config = dict(
    num_hidden_layers=11,
    hidden_size=384,
    n_experts=64,
    experts_per_token=6,
    d_expert=96,
    d_shared_expert=0,
    hidden_act='elu',
    moe_layers=[0, 1, 2, 3, 4, 5, 6, 7, 8, 9, 10],
    router_score='softmax',
    normalize_top_k=False,
    routed_scale=3.27,
    balance_loss=0.00262,
    balance_bias=False,
    init_std_router=0.032,
    lr_router=0.000941,
    vocab_size=32768,
    norm='rmsnorm',
    norm_eps=1e-06,
    tie_word_embeddings=False,
    optimizer='muon_variant',
    learning_rate=0.00954,
    batch_tokens=[32768, 65536],
    max_seq_len=1024,
    train_tokens=466800000,
    max_steps=9987,
    dataset='wikipedia_en',
)
Below are experts of layer 7 (counted from 0) of a mixture-of-experts language model. Rows are named router (the router's row for the expert), down (a neuron's output weights, with its number) and show model dimensions 192-287. Each number is 500 + 25 x the weight over its row's rms, rounded and kept within 0 to 999. Numbers have three digits each.
Before each expert's rows: a language model's description of what the expert responds to. This comes from a sample of Wikipedia text that the model never trained on.

# expert 47
What it handles: East Asian name syllables
router:474488526451533483504528481501468494523483516486505504449504556472503514517485485469464523465460502463524520504504489504502471531496518477492483493502523490451493488501486519496537513456482511469477504484486503502523513489479450554500490470517523475527445446516540529506473522521510463494
down0:519529532495490490506524470526493533480528526486478424533508510496510504519506479520489546483485541537482555525510510503503487531533535467505500493518466453482484566518518477534535522532500496492482488507450484519487494473532488523496483463513512497496486486478496503553512481531466472489
down1:508520438495500520510486469483536547561527490490501479521477553518514503462487524469492456483528533503499457517524505473522511517480505490518517479500478495527499505486519522502481470460534539492514467470490506520461487529482543488483522495476527518508508495495492499479459506541476510494
down2:466517493471508470507521466473517473485491470466460473496454527550539507544502468500476523503502506464526481488473482506499471516524494456538507505499483476517493495498526499525489525501504504513540515506479517517514539494489482502484540557497487428491499521527494495541495460500506483464
down3:487480451466487477487494468468491511537494468492475496527474519534525516496482506441471486521504522479495493514486473508482537483505496503494494491520481470510471495480480482534511517532492521551480495525479537539507517500517500500497492499512493456517512507501507499520488532523503469552
down4:506494481520508462493502478494501465512497502503520508480526541475508485502512518486484536514500492476498475533492506508490509545512440500501475473515504499468499492509493483503508484500502459557507464549527493517479463499535490480513505466544498460493504493491496552530525497521442528510
down5:538451493516503442509509484472501490479502503537470527528502490524467477492521517515509517505517483498495526493510516452509499443483493538492493521430532559469519480505490536482494517516486537543489500531504540511482483510468528508513546545506483554513483468506502530521512486515587497490
down6:474512532487539493489487507512531548504522501504530508511486486487494494503525486492488523479501499483518501521493514527489507480523493494509510520476458519542516527511471524512491499476506514478507505499510447456496498493499505496498516474531490487495519483473537505492515471515466469517
down7:522489540482507511511491495528476486505518465441477516477512493491465524497512489538519476517460510512469462559501511502438502502513535466485497496485470484509506539507503501450554540484525434532524494503487455472517507478489508506532497507525504500526549501486472522492496527523489515508
down8:481473536532494457488504473479475492517493537500472492519529471518483513510492502525497501440526511499466484501536480483448501469494492518517487480497509512543514509522504513503493464537495501505507504499491457476452488497500533511527524487504518527486470485522514486473534458484501471509
down9:532503517502502529511464473513526516544521462499497472504534489518478489517544490561466485509519511467545526511494484481494507505473457443459485434501537504497476501477511494496491508498499544530549557543488477518496549505484549494496521479521507475522474545508501508514498511509457502519
down10:500481501492519547481505512510473495463523524470512519516477529447492557522495500522452570495478468493495524535496479492511497464495498530496539520495472548505527484504514536552511495481532506538509481473506492492504478508544487498477541505456506532520484527523503529479466555492538511476
down11:497486446458503542490504490554510506506539489488542495496470526493470496469507484499543490527496462483497535474524451490455505522492502518545518524454495455519456435491520531502488512484467458453487460517492470494470506496496498488518479501478491512491515505492500505500491504494523494507
down12:493450470511485508468465514539528466538500484530488487508499494510495489483483502502505517467506542502512479525503505547542523478511476503511483476471510476477465494528528476488495493520457513537512489483475513529524532490547500499524501485469512526507510475538510502470527531518512485496
down13:462479481494486456504444485548506475489492508478479505492504484479506536552456477554509506492490496491515479529473462494480494519473522530521483500466494469503513461495478493514482510482481518544471489443503472513509532509521496520519502527514517506462497494497480527487495520516460521521
down14:511464520530544473484466518432487493494486492495479522495499480448499469463465532489545495517550505480479484530477510474480500558481506498503488540492475465454520456528502530501470528479487513447503480501471503506461509500500492518517477485517530498536484436499531528555498499519504511490
down15:503525514457531498541503477536509482496492505484501491474508519474500486536520503489473551491488497474484540501486514513513486475495504489500510536506497538511561511511472470501505474478462492474511479478509503477507512473527510504534581518497512523499502495441511525511553455528454490488
down16:525487470505465506485516497499502448535522498469505502490506527491453493547518452487478488520485477533514512475442487527496559481474485516519498491517490479525481517477520510491511489508448524491552494513521474509520494505505471503527497507499512508489517538524450514476521511487514486494
down17:506507490475480490495482478504509491466511486517494491526485528568509535496491464510432463492450501502483506489495479476517498513449510507494512514472473507508518519515519442457487497468490518520510483487537551459511490481503486487491515521479475479529506503493535499445472477563527484499
down18:487506497494480504520478501522496504464526510493458514557446497512444506530538497505502482518535469497466506487521511527545516492537494520516521542457514517476506510504495510518462504494516488505549551520513514541549524558516502492504479442466538500485515518516497526495474500501504520556
down19:495472521489461521505510465533481508506485508522495504516501523493504499542502496442504499514493524495467501504504467502515519487473500489539477490499518445531502545497426514534441505510535434536492517533515535496503485525471437507533451491522506471468502513484468486464508523488493502481
down20:480466458516498491493479478580491506503496514519524442494507462462507549556519502525527502494492473517470520513501492512494486556521460495457478526490502516477494495528525509517503481454490482469507526498498450476478564489511521471503458509512506522521510518448502484453469503468496541517
down21:494482492478447513544511515560477513468470511506513513483492502497560500512524508492530458484534500500464539488514506473508525490494508492548514500470486517422496496529474476498453454484464472472487516505501516476521498524500498508486474538489479451546476486511467542524533502481505497513
down22:476512484520475481527484520531467481548523507480545465541476480528470448505477478470478471470490473489480512534502504507489490531497483463475484480523489506490470502516509540532500482494513465502510504518471528485485506467484454540486479521464540497466519473518463499455482547521513442506
down23:554475451511537533463479514492496564519452495502546487470511474536485511507533452489493501521472515497449486564521499477474508472486512490517503515479496466495535513520475494498530504478515482480478523483476527459482495521502527488494498483520483509500508460519526520469511504461453526487
down24:453506487539476473527533467477475461513510518500477496478519483518528524530477529514478468503530535487531517511489461513497492520485463496503488535501535495505511513476474543521466463471539511477523495523520504498478509513497497471504468508483487530568487494440463496481496459510484477492
down25:524482491453500509487459542493495525494487491518497482502491492470477465521483509471496520523509517474473500522492519519496519502498506513484503497510522506519463510433522488503469491505509533480504459472546487545506472479489497503449481448496522499488468482508480486502537482510474502479
down26:471487517481556480498494478519523490498514540511477490472534477479523517500509523487513498532507505502463461481540512455480486532498490534549446486540513561525491502518518523503511487471490537526592514449484478471528498524515500463524513523505548483474502533499507498510499529479499546508
down27:528525516515457508453507518544527471500511542520507506491482473518442541468477509481504488509505505528491506491530515516453521453463511488481463539496513517485535518491496509497524475466507539490462529550519518490452488560546523518462518437489521565480510533509490507487514535516490489453
down28:523529468529521490469506534466508509463496551495545511464492503503459514550473503492482479512513531529515514479509539473491483501517477491488480521502458494480568512427464509515510476507529490485545539516517480488498513508478497515506489454476492498463490499521517468523499563516480466513
down29:555528521486482494494529481526528462471493505531489480526445472455544458486480521506448477528494502496490534521533496505473482529522488522481439487505508502528524519474527562491554474497522498509478530478515492495479523507536484507545493481497533508503526523515491493469470464527473522501
down30:524508477469497493459501475431512477442462538540468497478519480468501480504451494491475543447481514442539480468554540457511479417482508510516489490483501504492497465461491514479505523463530480528516509490488449514487494495491543485531511554506490538475501466506453447532504507510509525476
down31:546540499515552498505516518508523508522509520470473490479485518483518468487492495527515496517506453480490441494492457508507515485524543522484497470515497505485534491464521519515487461474468505467515537491467485499469496527547497481491482476466480521495464535511476479504539527525490500530
down32:477510495485523512486518469446521505522517522496479494528507517518464514531445512477507546515463518519513505453491447479447549546491509499495494472495497512476508492453520487537517495477515499485506495517470483465513506520501481472472519491503496465500470506488529506545488487514526557535
down33:522513505495510512463489458544452491515519494475490536480501531483556503526515530517476522501519507476443475482547498459548460521534493521528558460523491456485546491498454490508499500473504526511490524534523503488514513527494479439517462504492496494491493484485501493489502479474515480530
down34:501496500516486517507493510569484486475524497525546479521516510475468508519466514546506501479542481503487517498475513457507466506491517484495482478552494469469508485460500447448501498536480519472486508516489502509441456507494525508487535542496516491496500480478501529521508484490520494482
down35:451485478422527513500503477500503534511493538451504497499536548541507499512478498496492488511534489529493486518464488525510502484488528511495496538505481518472504475491477535533507473425520483503522513533483473492538520461503471481481496457475544499452502509502502482539548504486489500488
down36:506456509484462490508493512495478512508505509483442565495497532484529483524456520494551534498502551494484442530549504460476519518527475505461475481482491481510472552519531538515539530510495488460512502465542467493481459499515495483485483563483495508491493488521497544511473511482479523542
down37:470484484490519501440516494483524521496459496445500446496474531489484520525503502511537473542475562485548533503503466535472482541500464502482507491506513505494514520491487495512498497514446461528477522461530497495481487491465481469514532537468524550443527457482502493514448486521492486498
down38:462527513493511518509505489434522495512505514540490504547503501453487468530562497505501445492479505529512489523511521492498511519484482483487487477496503494521481555505492476507535488543520537516499483516489499471496492515472504512511495526492522494492517493520495508499497533495513488493
down39:499500510454521510516493486562567499505546463458451503520522515469481554520505487523469509460484461495504488485501503496485499476479494517498482472498452484524494518471453511490485500531564534516478503515494510509524439462524524491508494441495527530527488535475515495483521499491490492499
down40:497514447476497489501522462479528510488524526513526544506496527541481476500484508520499509496519493513507493498494519491483494505500561488512537509508532524489451535498500518466473464477527516535495528477529508513485514508518498519490511512542501512486520519492471514506502546485490471471
down41:485490485483519530456509506454467488497500492472534513529518533445476490512531509512519506487499511456482451475515501478489474533512495469484517488498539468461535519557493534494458483491507488512518499532518528462526450446471549538506494519518453498526469511510523504481487503513516500517
down42:527468498497450497521479521545506492441449476476466457494489527506497536452423499519517493529487483491512481487520489521520500493471456510507463513428477492513512500474492512565478534518517516511496526504539477488499516539505503462510500520495449466508478495537497492480470503505514542491
down43:508506481459528556514525515506519532535466515458486494476526523500500515541517464522531503492537546486459506500514493514491488481547454488512502501521501519486471511474487483497498515474465486524487472506467493469505499530516472551459458506511514511515511549514500477501519493536518510505
down44:517492522499498512528476573542483521487498502528512479473543526465475512550533523484521475527539490454479495508502546517512493499503535486494523514543509493496512495498482499521460524508473507493487523448452491499543475487511513522479498494542483500516550487520468494508480509504527542461

# expert 11
What it handles: Name pieces after capitals
router:515499525483508461524458517491502495496528469500528496530462475476486492468463512455479526558460512512499523456489448506523513512488472511469488501510475531496469462474468504504481508492497522435504496509487483463561483473463518464485473515495500448532473509493485529501476485482474498488
down0:499526523472509486476490472517511491477497485477489501515503520451471473556537496485478508505492511523482474505475528493489553469490480517496530456550503471461506505518495475541458476503465498529505520475530494486541528489495470527517502503526483495499520528530460523490472558523499520514
down1:467556482484501511473494507542467501486519506475518502482482506491503496490473519508545525532491518474470489486507507461500452518492483483511512542506484508500484467506511503499505466517509543460521489483545516510467479458498490524463474476460493512505504459479509499455503504524487498506
down2:483552502480476492484555525520523525499474488484512467476518509506492462530486471498505502481486491497521495500495519503499534513490501464477494448487515432548523493491478507482548472489488547463471502466448506505525498498472523487502486509491506502495503449513488499499484514499522510509
down3:486498479464504492487476564481516533489506518492486534523503478495544518456473504523433540499523525498503464483506529512519520441497524520533504511519525495500467480494478550536511495491498460537446541477515516527534532498529497473491461475470493473493486522448472479482532484465517505508
down4:462496493523492505509513521444484481481530500515497451475519540522509534482478494514500463530471498482516546453539492493533508511522515511478459516467499530541543481501512506500512472502529470546506501511451470511486481482489504502465500491549552532541491526508509515488495495451494500484
down5:565497513520478526444514532538490509487484524498505520500532474479501481507526521505533526474540505469466480512494504510533501472533476481505519516513516488498482507501491513492457462506546469491485512430502501497453509526534512567511481492463493483491505496512478489491541501530550495527
down6:512518493531531511504547452503477496493505455555483506479523515541523498493503486520480497539513499537543499504542492515531497506523486511494523505528526502498524508493486503517487527465459510506482478489538518499509531495485510498522498478453472503475523503512565525536519505531507525505
down7:480498542483527495492507550503495518496509511521482494510545506494507516464495496508512525514470518480480452482453489489471469515453483495503514483437513527534466497486542488525459512534472487494528505466522478501466538495525535507509483490536486519486524455532507518548519522517476489503
down8:484503471494493480472540500499470489579528527475511499485481514502479525465473494472526456523517487492571541495530514507499558519520497473489472480504466506520532504505477482496481492493501484506492476504519485506456441511491522511478520519532504551486504509495517484525452480480491527475
down9:527538539440500460513537483523496531502506446486515532510472531501461461517530505503478465466442522519531528514492502500515520520479507495504532487531493547530535477468480486515532514533537505511497489502454498482494507489571497528502574526493492490542513494520523499481521505504535485547
down10:506497498531503465496475468567487453475575499506523525487498457507537511482535509522525489497513471503473531485505497494510469485501523496524473510506485497505524533470523495492487487515538517493491516489540526518502458463459459489504526533523501495540478492549522479493461495562469494480
down11:542487480452528478506500496493505511492478527499524516489519522489491471531513504507491478517539461474538476434469533499525486517556523464453520497480488535527512527496526483486501502476435533507514489574482486486507488528505463476523505511533492514497500554522450504507524472498505472478
down12:531522519489475485474463487534454502456509518491504437505528548528503541500525498539466487449536520485462509496531511487513508498513556519491495499515499493516482509483514485483535497503499478538483508518496515493467502510522504470513538550486488497492513524456523517510497494537544514520
down13:481570508542509467558457510524499538504509462542500509493490506479521494509494497487483492467494465505500481503481509509445533543477530513411512478514538501486544528460549494498493487500549456502460491484512493493504479460519525506483507521474461521446489489512506480518484521554460492485
down14:504543476519474506547483498501470548530484521510456537485510494499496498564529500467515553459463524517503527516493526518545541512505508491483484498459447505512453515490483493491495457490489528511508513503472471512461515457494487495525453510497512508538455518461491468503507471476512483474
down15:530537494506499516497506515542507522503510521534531509485499556498499500479520452480529531465498510497485486509498492475492471505517531494546539465496465493511511548478473479526488543508477512530492465500512476505506519504504526476463505494483524493540507495505499513465530486504537539511
down16:434473540503469514520502501585503507514439516467479504475452514557475496510507540499529522518540485499532522517512491469489569466479515525516496496559522508485516496504522497463494512515488575500473501526520468517468473499514443526527478496509519506487502505496496501479482487498477498502
down17:495506510518478530479501500491517492474498485471483539490572489497457504499526486500480485525538498498475515475473495444505521505491460512502536529505475464483490506523463474516490510492489512467477534462500523520477502528469483489479514513475466491450501502525549529491477511485562512438
down18:519511496478500509493468480505533512498491497518506496518491516545492526562501471471496481513492514476521448535531456491507487527432487516532553506488461495502461496481525495463498466500523526501484485489521466501467508480506469511532529521518496484479505474519508493518510507508486492498
down19:481489477533519538471494491520506469495511526498490549483475500509519488469483501541455477535450473512487492483493499459539482482514489460489491466528471484490495532486545499481473458490496493534535506478541502492536536484504446548508481497507507527522543500502481501482526510460519537469
down20:462485509511473491466466519514466474462547503514512507483525489539529533494494480576497557494503506510496525492473490517477491486504499500541477500438524516521491465488496540481505539496492530456492479496535500524469472478502486473506518493478495487525525546451491515498473472536503468488
down21:521514518514502532495501530596514537495510497461505502495445477494521467497473488502488517516505495493518510484485507476446482478473538502533484529451495498488532504488491492470515520526498501498516508514533516527484521465549479516487556498529483493502491503526537502512529518483468541484
down22:522519474447493479503530532540518532504476487518523475422484500465472531465536483491476530521500447499469534489507545480534497504499521473517489484526502422506502504484550509472451451487480526463494499509483523528483526512490498474474510495480475494473546506522542530514507501466459510508
down23:496471514520508499520504496525456464531551524475531512509540516494508515511503486510472504461515490500493516494490553504511505475506490497480507512483582488483533509498454511472502529531525507496525487514542504503494527525511506545509467544466516479485512488479451502521482453475489525492
down24:518486510456515505529487499533506466501460475471476509532492543489464508479529514474528512491501494472483499508505475493498524477500572502563450521525485523501528492512494509460527481511461495504521523519475499454464450471493478500478499500530502509503469535537497476554518511447470478509
down25:501489524487486508505514507550544507510507498526499443480506510482466519522486456519517530464479498485541514483535538494486516529527486531532520499463485489482506490477469509512479497483517503461510507516440506496493518462459488469503502503471494504499511492504487521511461525507472480536
down26:500502526507463489483469512457486506440514481521516516493510493483468513510492492478497528527520482497512497464483511505495565440489478495529515505528515487513482499462514511506463527566507458520472481531474500489524513476473472509496518516517526481543512450487479493476484464483496459510
down27:471490555463512491464500564487487487498454518450505506486510457522507502509483527487532486484499503476494510514459483514507479505534537535537427503499551530510482501485478495507481516515499517506486519500516492485459476498465504499513494477508514515521525485491462507535510498511468533474
down28:496481513484503460499513499571534522490503484496467487451487482521526508551485488511488512488476504511494517500471504486519508480460494493523471486506530505517524525486490458490501503498473510461551483499502490561504512450498454525508489488503478502492442479521452513519522500495526465496
down29:524478446500509496511493545449543517480507498464507505494549510516538524499485534491486497441529503512495506496475513443526485504479479488489507531496479498463507517481489478523481460517434484519524468493513508445489506471546519519492535495513486468509536550441531483535489514473454507471
down30:502496486520495515473505488536487468507512514520467519513520525522493518461470461473531521519491466487485461525531521524516499436511547511521511522509526469491468521510515519516458493531489542449542492536544507517505465507520492503477477483467505463545498491462483490512500502464540471472
down31:484491468495488496480493494494492478492495484526548516532474477488536486554502512496514475513506519545516522525482515506497449522490522470500515496519472491494492497503515538494513537487493512488524464473484525488488481453547518522495473544473498485502539500439482507477489481528538525524
down32:550479500502541488495527473533545491523487506523510527488484491498523490499516528503508546502493492495507467539493513508495492488535503562530529490507535489479506524505465477506518519528482490493513530479467539482544548505512522493538508546510505501454529520508528475464557503524457485515
down33:508475432530488492509500482543536528482463494537481524483492506524490480492520490542472518483554495481463507484491510491484511527537553529509499475547487495494529495525486499457522500480518482502528481498523498480489506512499503498486536489495536516507482474518527508484493500532480530539
down34:508544442502497463494462514504440536488500454465520493505461520486498478516499509501497483516516507482523501519533484538469486517509495524480521463494482472528505438500501510502508485522520492490544520517555487468529500466543501511479501530499500536523516526498472499488471531549497479480
down35:480529510483500458527461490480469520507510489530459491509512484466500507506497546496511550480494466470482511511506477525487479477490524511519516512544503529524450511482530531502497507478480484522473556510489480493504531505511516553531558515481531481529557526514479473490466493487498523508
down36:499493527504513535530436479491525511478512485454490497481493522484535503506500549505473502538498530502488505521491465509504504466494467535525486507537513475542451465518483465479518492531521498482527474524504513525456475492510494510488506499514498521508518500479481457485501509470511511538
down37:529496493461567518493486547494478498532492530518518509507474549559545518500485530513485475493458501530499513477481476491478506501515535470479554456527545523539461488510492489474486497515495505522478464516509526456477555554509516497512502542506479519500531461468515513493466522525491502507
down38:441474487528517479479485504482528515485500492531457495573497478519472513536494522530468470506513521490474481499552579529528491540495492520487530500510504490497494471503494487547534483492533526500527489458475444487526494534489549469494485484524520560503466442481500483477517485482527488515
down39:508461532484494498513492488551484542479527535527517492510484527478498471526488492505467565502511528481477524483482546534446480537505555498497466490512476511510507509581479439507498491480497507481485512467467468486490470470449516525435503468479478446495508477498501513533490489486517494470
down40:480513494481503471479479473516535495512497520513493504482520517525515514519509489468520500505481506465498492550530468508521492533439513508497493504481500520503506472543491456481491501541496519499486494501500478531493476458479456482469488535454495513493483508491516481501475512483495507511
down41:499500484532509553518532464461496495522529484542501540544465485546489532472496489550467514526483518481518497491517502479523481523485495527487460478486508521529489481558526521509502526508514495472522529508487489508491507519463481507555551520446460497499507525566483480482495499502569473429
down42:549485508478512536505487529530495509532515548470494489508497483485505525549498478490491504512451532480473481533491517494541475509532507535474495518502472517522527491527506549540506528508499505565522495510500496465506507475502516534492491481510553546491515478453510511488477482479514487500
down43:531503496472506454487473500523522509493532429495524526506500466505523513508535473492491553524489458467526471518515509491516451480541493516474486474459473492520505518470534508468485476497534514486528491484494536474469536508506488542530557510477529489458535481509499504513539482493506517610
down44:489495488465514534464508527491480511555442492503516534522495492492516527541527512475519492489502543475453444535503515508496524478500496489499518494492454501525440458495493442493523508497539471521517477546476535537470450554497471510478490467506532519506520507495536500547496486508534506465

# expert 57
What it handles: Name-initial syllables
router:526492530495513452508504494481484529463515470521490471513453535506517526508487495464458454486484522504469507505460552530524430570482483529429506523509514510500485537509533513496500516504477504463498509464470491507528533483461478466473516514503466481503465467533490530487502537491491502468
down0:485526476542506470524501519463499476508516528485510507508487528508515495543487514525450506503553507515489466477504509467524502487515511514494465466427523481559493484480474520448493497479543458449539442520461508501469507526510468513486535519499510488503500492520474437507450508491503493487
down1:488527502468512507472467527493548543509466474486500517488546505506435524474496524470536479534492507506504503458574462503463493514477491497493521492538496512500467526481497495509512513492488472526521516489541573461500438510499491539543507511481515565493537478513473494500506476486515519457
down2:537484527484511504500494499560515512494476528480495471483509443516503524490479479526532483528530564477515517536538478484455498520534494533492516550505541508508510476530500543472482480496524471476523492485478544506485476516502503496476496450528493496490508519529522473481480520522487481440
down3:478507490483471507471467458502487494521530488516481472522491543492524514505531546492526475471509491487460502512544510488553485505530477547522468482496522459505558517513485514495513499468533567516529518542495463478536483481519521511482473488522503480492501478509458500556496447520530484494
down4:548504507474499469515445458575500534491500469506489496509508561495531497495486493494469490519511513493524496581497466518494499476523527488497454494509516498496497525507510517458524482500487524506519493546515497484490497468519501509539509453459542497502473499471503509512505510543512509491
down5:490547508506471474500509500526496503483514434475468511476526501512496510536501464520512515536473481578540546478490532523496543497464484480538494493508527457538493504477536491493480478481478521481470481472525517480453546483519535568507498491491481503495471527512468523512478507446484481493
down6:459498522479478515512511502550475544510527548477528487514536521484474536488505517485490469476582517519495513491512470481487490470469486490475464507494496480538507537525444470517484517477518493501486459502513496531492505495512479512547472498479539500486543478463506517509498532508469494522
down7:516449494519523477491474488544489479514545509478513490496525496507503505433485485483508498521523478488502474474484513515495501508525516474542485529534496480484514495496488511579517545506491502501544491497497527484523496481510486520474485512472550508483527531529566473512485506514506473520
down8:494497520511474505514505468512513489488489483507550478537523507512562524491468504544509509472512491473478525500506504469451487500512509492522466473482476499476518511526457519481510503488487493563528461493470503500480495511438535538520502489509489476562494490492476498491503466489530516462
down9:474456507487505468487485462560487505496497467507505479481486524480532440528454515490484486510499488516495484524505509479508478520453466445522468495495453549511451486448497454532472472444478478532487534541504497477508466462528502542529515477495463522514551461537512472452502499512472515468
down10:547493490528553513520488494538506501460536463466571511534478527469519508499541498567520510479471532557521483511501549456537521479513501508558500526491476457478524513516455480498512502499480498502497464490480499480464426478520478518500525483533506528495540498532460509521476492525464509466
down11:461508499507505515512507474538508504481507528509579520567511481496490501485549494507496545525485482467473540462483536479534506514559447469510470523460476553532483529474499487471511481485514488546513457479467518531490489495496490473476462529519484503487469487529534490497504497512493509556
down12:505562499499491501479506494494476474462463489502527491483520509529521494489452484543513471487486514495523485461459493511516480533472463469511512505525481465467514535496496488465443543489482532504477509446609536499487493522481475531506504529484514495503515512448450516516538444498537516533
down13:485430551526487456500543427489539468539460473538538492492517528499488508536518474516444549454525474490494509466555454524493520471534533539495503504540475470494457526484538486505509491511497480455514508510515498527541504524538495522497531492492513522522478473476501499477493487488463492526
down14:478466471489532503507464486546546506491461485478516498492544465481488525493502480493478506474484475494531510553511482473490466499470465522494482465529470485502441545511490515460492463492446523524533509454522481499524474471444500536509500505480503484482543459542492527498463495491430554539
down15:542459514467507491494537492495484496489483460523534514524503506512507495467485496489491468512511474486487513493522456530479455510526445514464445481469491487479502467516508527505468492503482491503473491528515449530488483523473462514528519510509507490526529518488489532495549521487521498486
down16:535448467529495489518501441532557513449502486521507455518536494461493447503519457519504487535491500520522541460504488509485503472476512499526487543520476474515471499486544509524483558493485498504521464464500508526492507511479456483520452480521503512506518523501493509462518539467510489500
down17:512556475530422511473569494501497509529519494498488520518480460497489504510444490506477486501502451490517495505499506486522544548478507507518457516503505487495537509474499498436503515486501455508474497479526521491522527479512467510506524474451512451500516487485467476460481529461489506492
down18:467505501540504486508470510497538549485517490529497467468486490440519458451486495516537495468533493489521506528483511469536512524512546527511477495463469527493508519566535498476481458481485480524532522500484530496531475504472518531480485503516484499515503531550474503508533530497473485535
down19:478489478528511520487479506541499507525485502492496488528525514494493512478480514429487490476472486511504531489467512520502527520516558547455487459503485511510536494542473540516485520538498513480516524431527534481475481503499482506465470539468489498473515512483485469521469489469501492482
down20:501490499520457438478495504561520506509524459528505560510467445476536515481531491546501534490477470515523513560495481511477490481523448516487481523486493538538462479495513503525492527511503524484512507487495576511505539488473505483525508441477508480474532480506507494484523481498514503507
down21:499513514515426478536499495494540485509573507531496555502490466533490507496489461479477515514500550513497507515488489497474516505472500486467478491511501438516472552509486552511511481500454503541546548487477569438517512490471541480495448505485498540565492466508460486467539490505518529530
down22:514516491525458501485509541530482504510489472520524530468514516492511487537531512512501516462507510508539516558500513519469482497494488495532507517499475504484546527491522467449493490453497542490541505506497505512481506529501502499478533486537500497490494525439481532510521534494513520484
down23:500459514477513483460546517477495536445513490487465470492517511520438491487472503527467513495495530513543518452506469467507475557496499486533462504480440523487531504541522506526477521496544467458531471512476526502531467489492514515532537528506465532523480505505530495440466492504509489477
down24:493495507479481523460516519482498511465483508485469477489503529515555507494510488475494493490497458490484500515471509491493487511496481507452490494520505488530494466490516493504510487522505491509487526503493501495520477500499495544506455496457456473451496528540518552503478530455460541507
down25:453508481512491485508561446563495520485505494483513516556586524516485523509506511491486503470460505477496540544496453491505518510485504474521512508458531496497536503546497511490468534510488519472528495497500514456467516511473520520513511503448523478489535543514516469465522478480520505530
down26:490470502497522482491524481581488485521488507530515485478479484536502530523454490521478535502542503489468497498505512512529505515501483550505504530491511527491478484547479505496510539521493530539474487482493477536457493502483522445492484511517523511579483534486493519498511527520496513459
down27:502526504472522486510450514493547503504541463576478504482506498481519489481476510475433479481536481501538539501526475500475535506484491453472484512462523465485493525497508532487504525480503467503486440479484495502481506494490492542460504493451478510480538451480473505488525538493529504515
down28:522529533506512483504502520451525459482508509518488531543511490525479470531510511498507441506506501487538485503494481506497531491498520491497541534511528482540521457507518509483489517492521491506489457516466460514480484473494587438446533490503523511480474523495511513500461520480449469510
down29:516494515509494449518499419489522499490501482525519476496494519489480579509522521466498571519473494524506450477474472487489526513549540470535441484486536493545524525468479531600496482472544468488472506524481506545463521509498468484504485489500510474470509461504501482505512514474495491516
down30:509488470511459516541488490516497498523491501501504471518483529491516529504535514498458498497499554485522513490508501515536473518515501506497511552489523492476526512495475473516532508496493502512526470514518485493503488483506495519474445546482500487466507528460472535518487503535483527502
down31:546508505516469474541519513538498485508477493524516512504505489492476494486461478534505497556517486477481499472558487500507507472464518499469522525497482495461509509529538503507508514465527517530492503484496464490481485484484492544523475548497554509517527524520512454504515490486464534515
down32:499485514523501487528488496528483482466490482530457556523542573519516453497454433481492480508505488479522539543493535485539501472529524465494515491510488491483516521515549539514517498466501519503469509501519499511475482472489474469517490544480517495470458540476495476513516516499516493485
down33:491535507542495501506460476478505461509478488521521472497482454518473494497535470476483510553490523514513507536485488477508521467501540522431565520514538477575505467510496471519492488513539526505500504497524494516509500536525490509526531516551536497513486470467479467505499495509507561518
down34:544501487471491460520506468498518515513534505491532453489500514497508506492498461513494492482455494502537488509459479527509493529483539479469505486455488554537538505452525510516493509455474454519522539535523516488454512503481433504510552488491563524489541512482484490552464486531551506454
down35:508522498479514535542538527445480482550462498519514487494537481528526502499508488432417533488508475500542538533555510489517488506520509457459498481520442505518485496495496517501530478502473513537552518493508515487496532491478528515497508491517496498464513453487491485505504530505491468480
down36:522517565470506445519472487549492500490486507500511477468501468510507514521489500478500529509447507492476466500520483495512494504560462540508497494511515481481501511523484521496486497534481505523464498492514528489483481489510473495513496503539521509449479483513492524531473478492471505516
down37:508523531548469469517513484478494504560445498511514469508469496500535527517501476519518453472503507461543465495528509506509454483483540518519468493502502514469525507502470472523533460513454522441496510518492496441512506476449480539475481458504562489491509499513521524478513487439494534536
down38:470519507491515534470469477543477484495475536527541527529496507513491482489513522476503430504536487483470488512449447512492455534484519507490522516530497491484500482510489506488510527526498495500503497504452485500538504496518533487521498448493542492518493535471466460522465488504511470498
down39:510496531496510507512476549465533534468445500536496514450522481486470509491454510509502552490504519502508513505513490504512549539510508466512487513513515541498476480433467520477523474511533532517502535503459505515493512503489494477509515491502546497508501473500507510518504496511526537476
down40:449541530514477501543522495496502489500520452535496483468477519544496526501499526464524504507502545503480501501542495520484536522501512504480473472538535471481481532509486506531514490508515475502527458482476484493511458512517479499508486457480514490487456510516480472488491488457519523486
down41:504509552483527479521537487501543533482492471498510479521507513535497473491490488491477525524506511460540482466475497510530492493474505484498477503457486486549523473553516468462474506513502526519487506484481493475487474487523538509522527521512493522484481517498512478551555496512490529475
down42:513486484520524499514545481485459551492536479531509506474498428529479501485527501454533498492530506476500521459504538529468516473535495549524481479459576486460505586517556468505508509506500511528498527513458479502486501514490453504484523479491491485514493480523546508538471510524534499538
down43:500531479497524517503486518494469536524457454505496471501541500533533542485523522488510508483495477447544503512476491518494524489450513543492546514502505499494491495507564519497469505491493475520517532508497511466475501469495465500480512501481449494478487520547480533495470481536493530500
down44:502496499521504493461483494424503514528507512510497453493551516509483521502424497506525520488495476528501505532485487469505526442503546519450512532517476526506496455500483483491523509504466523565480531541514522502514481490488515506496484521542516523504482514486500488474474504489546523532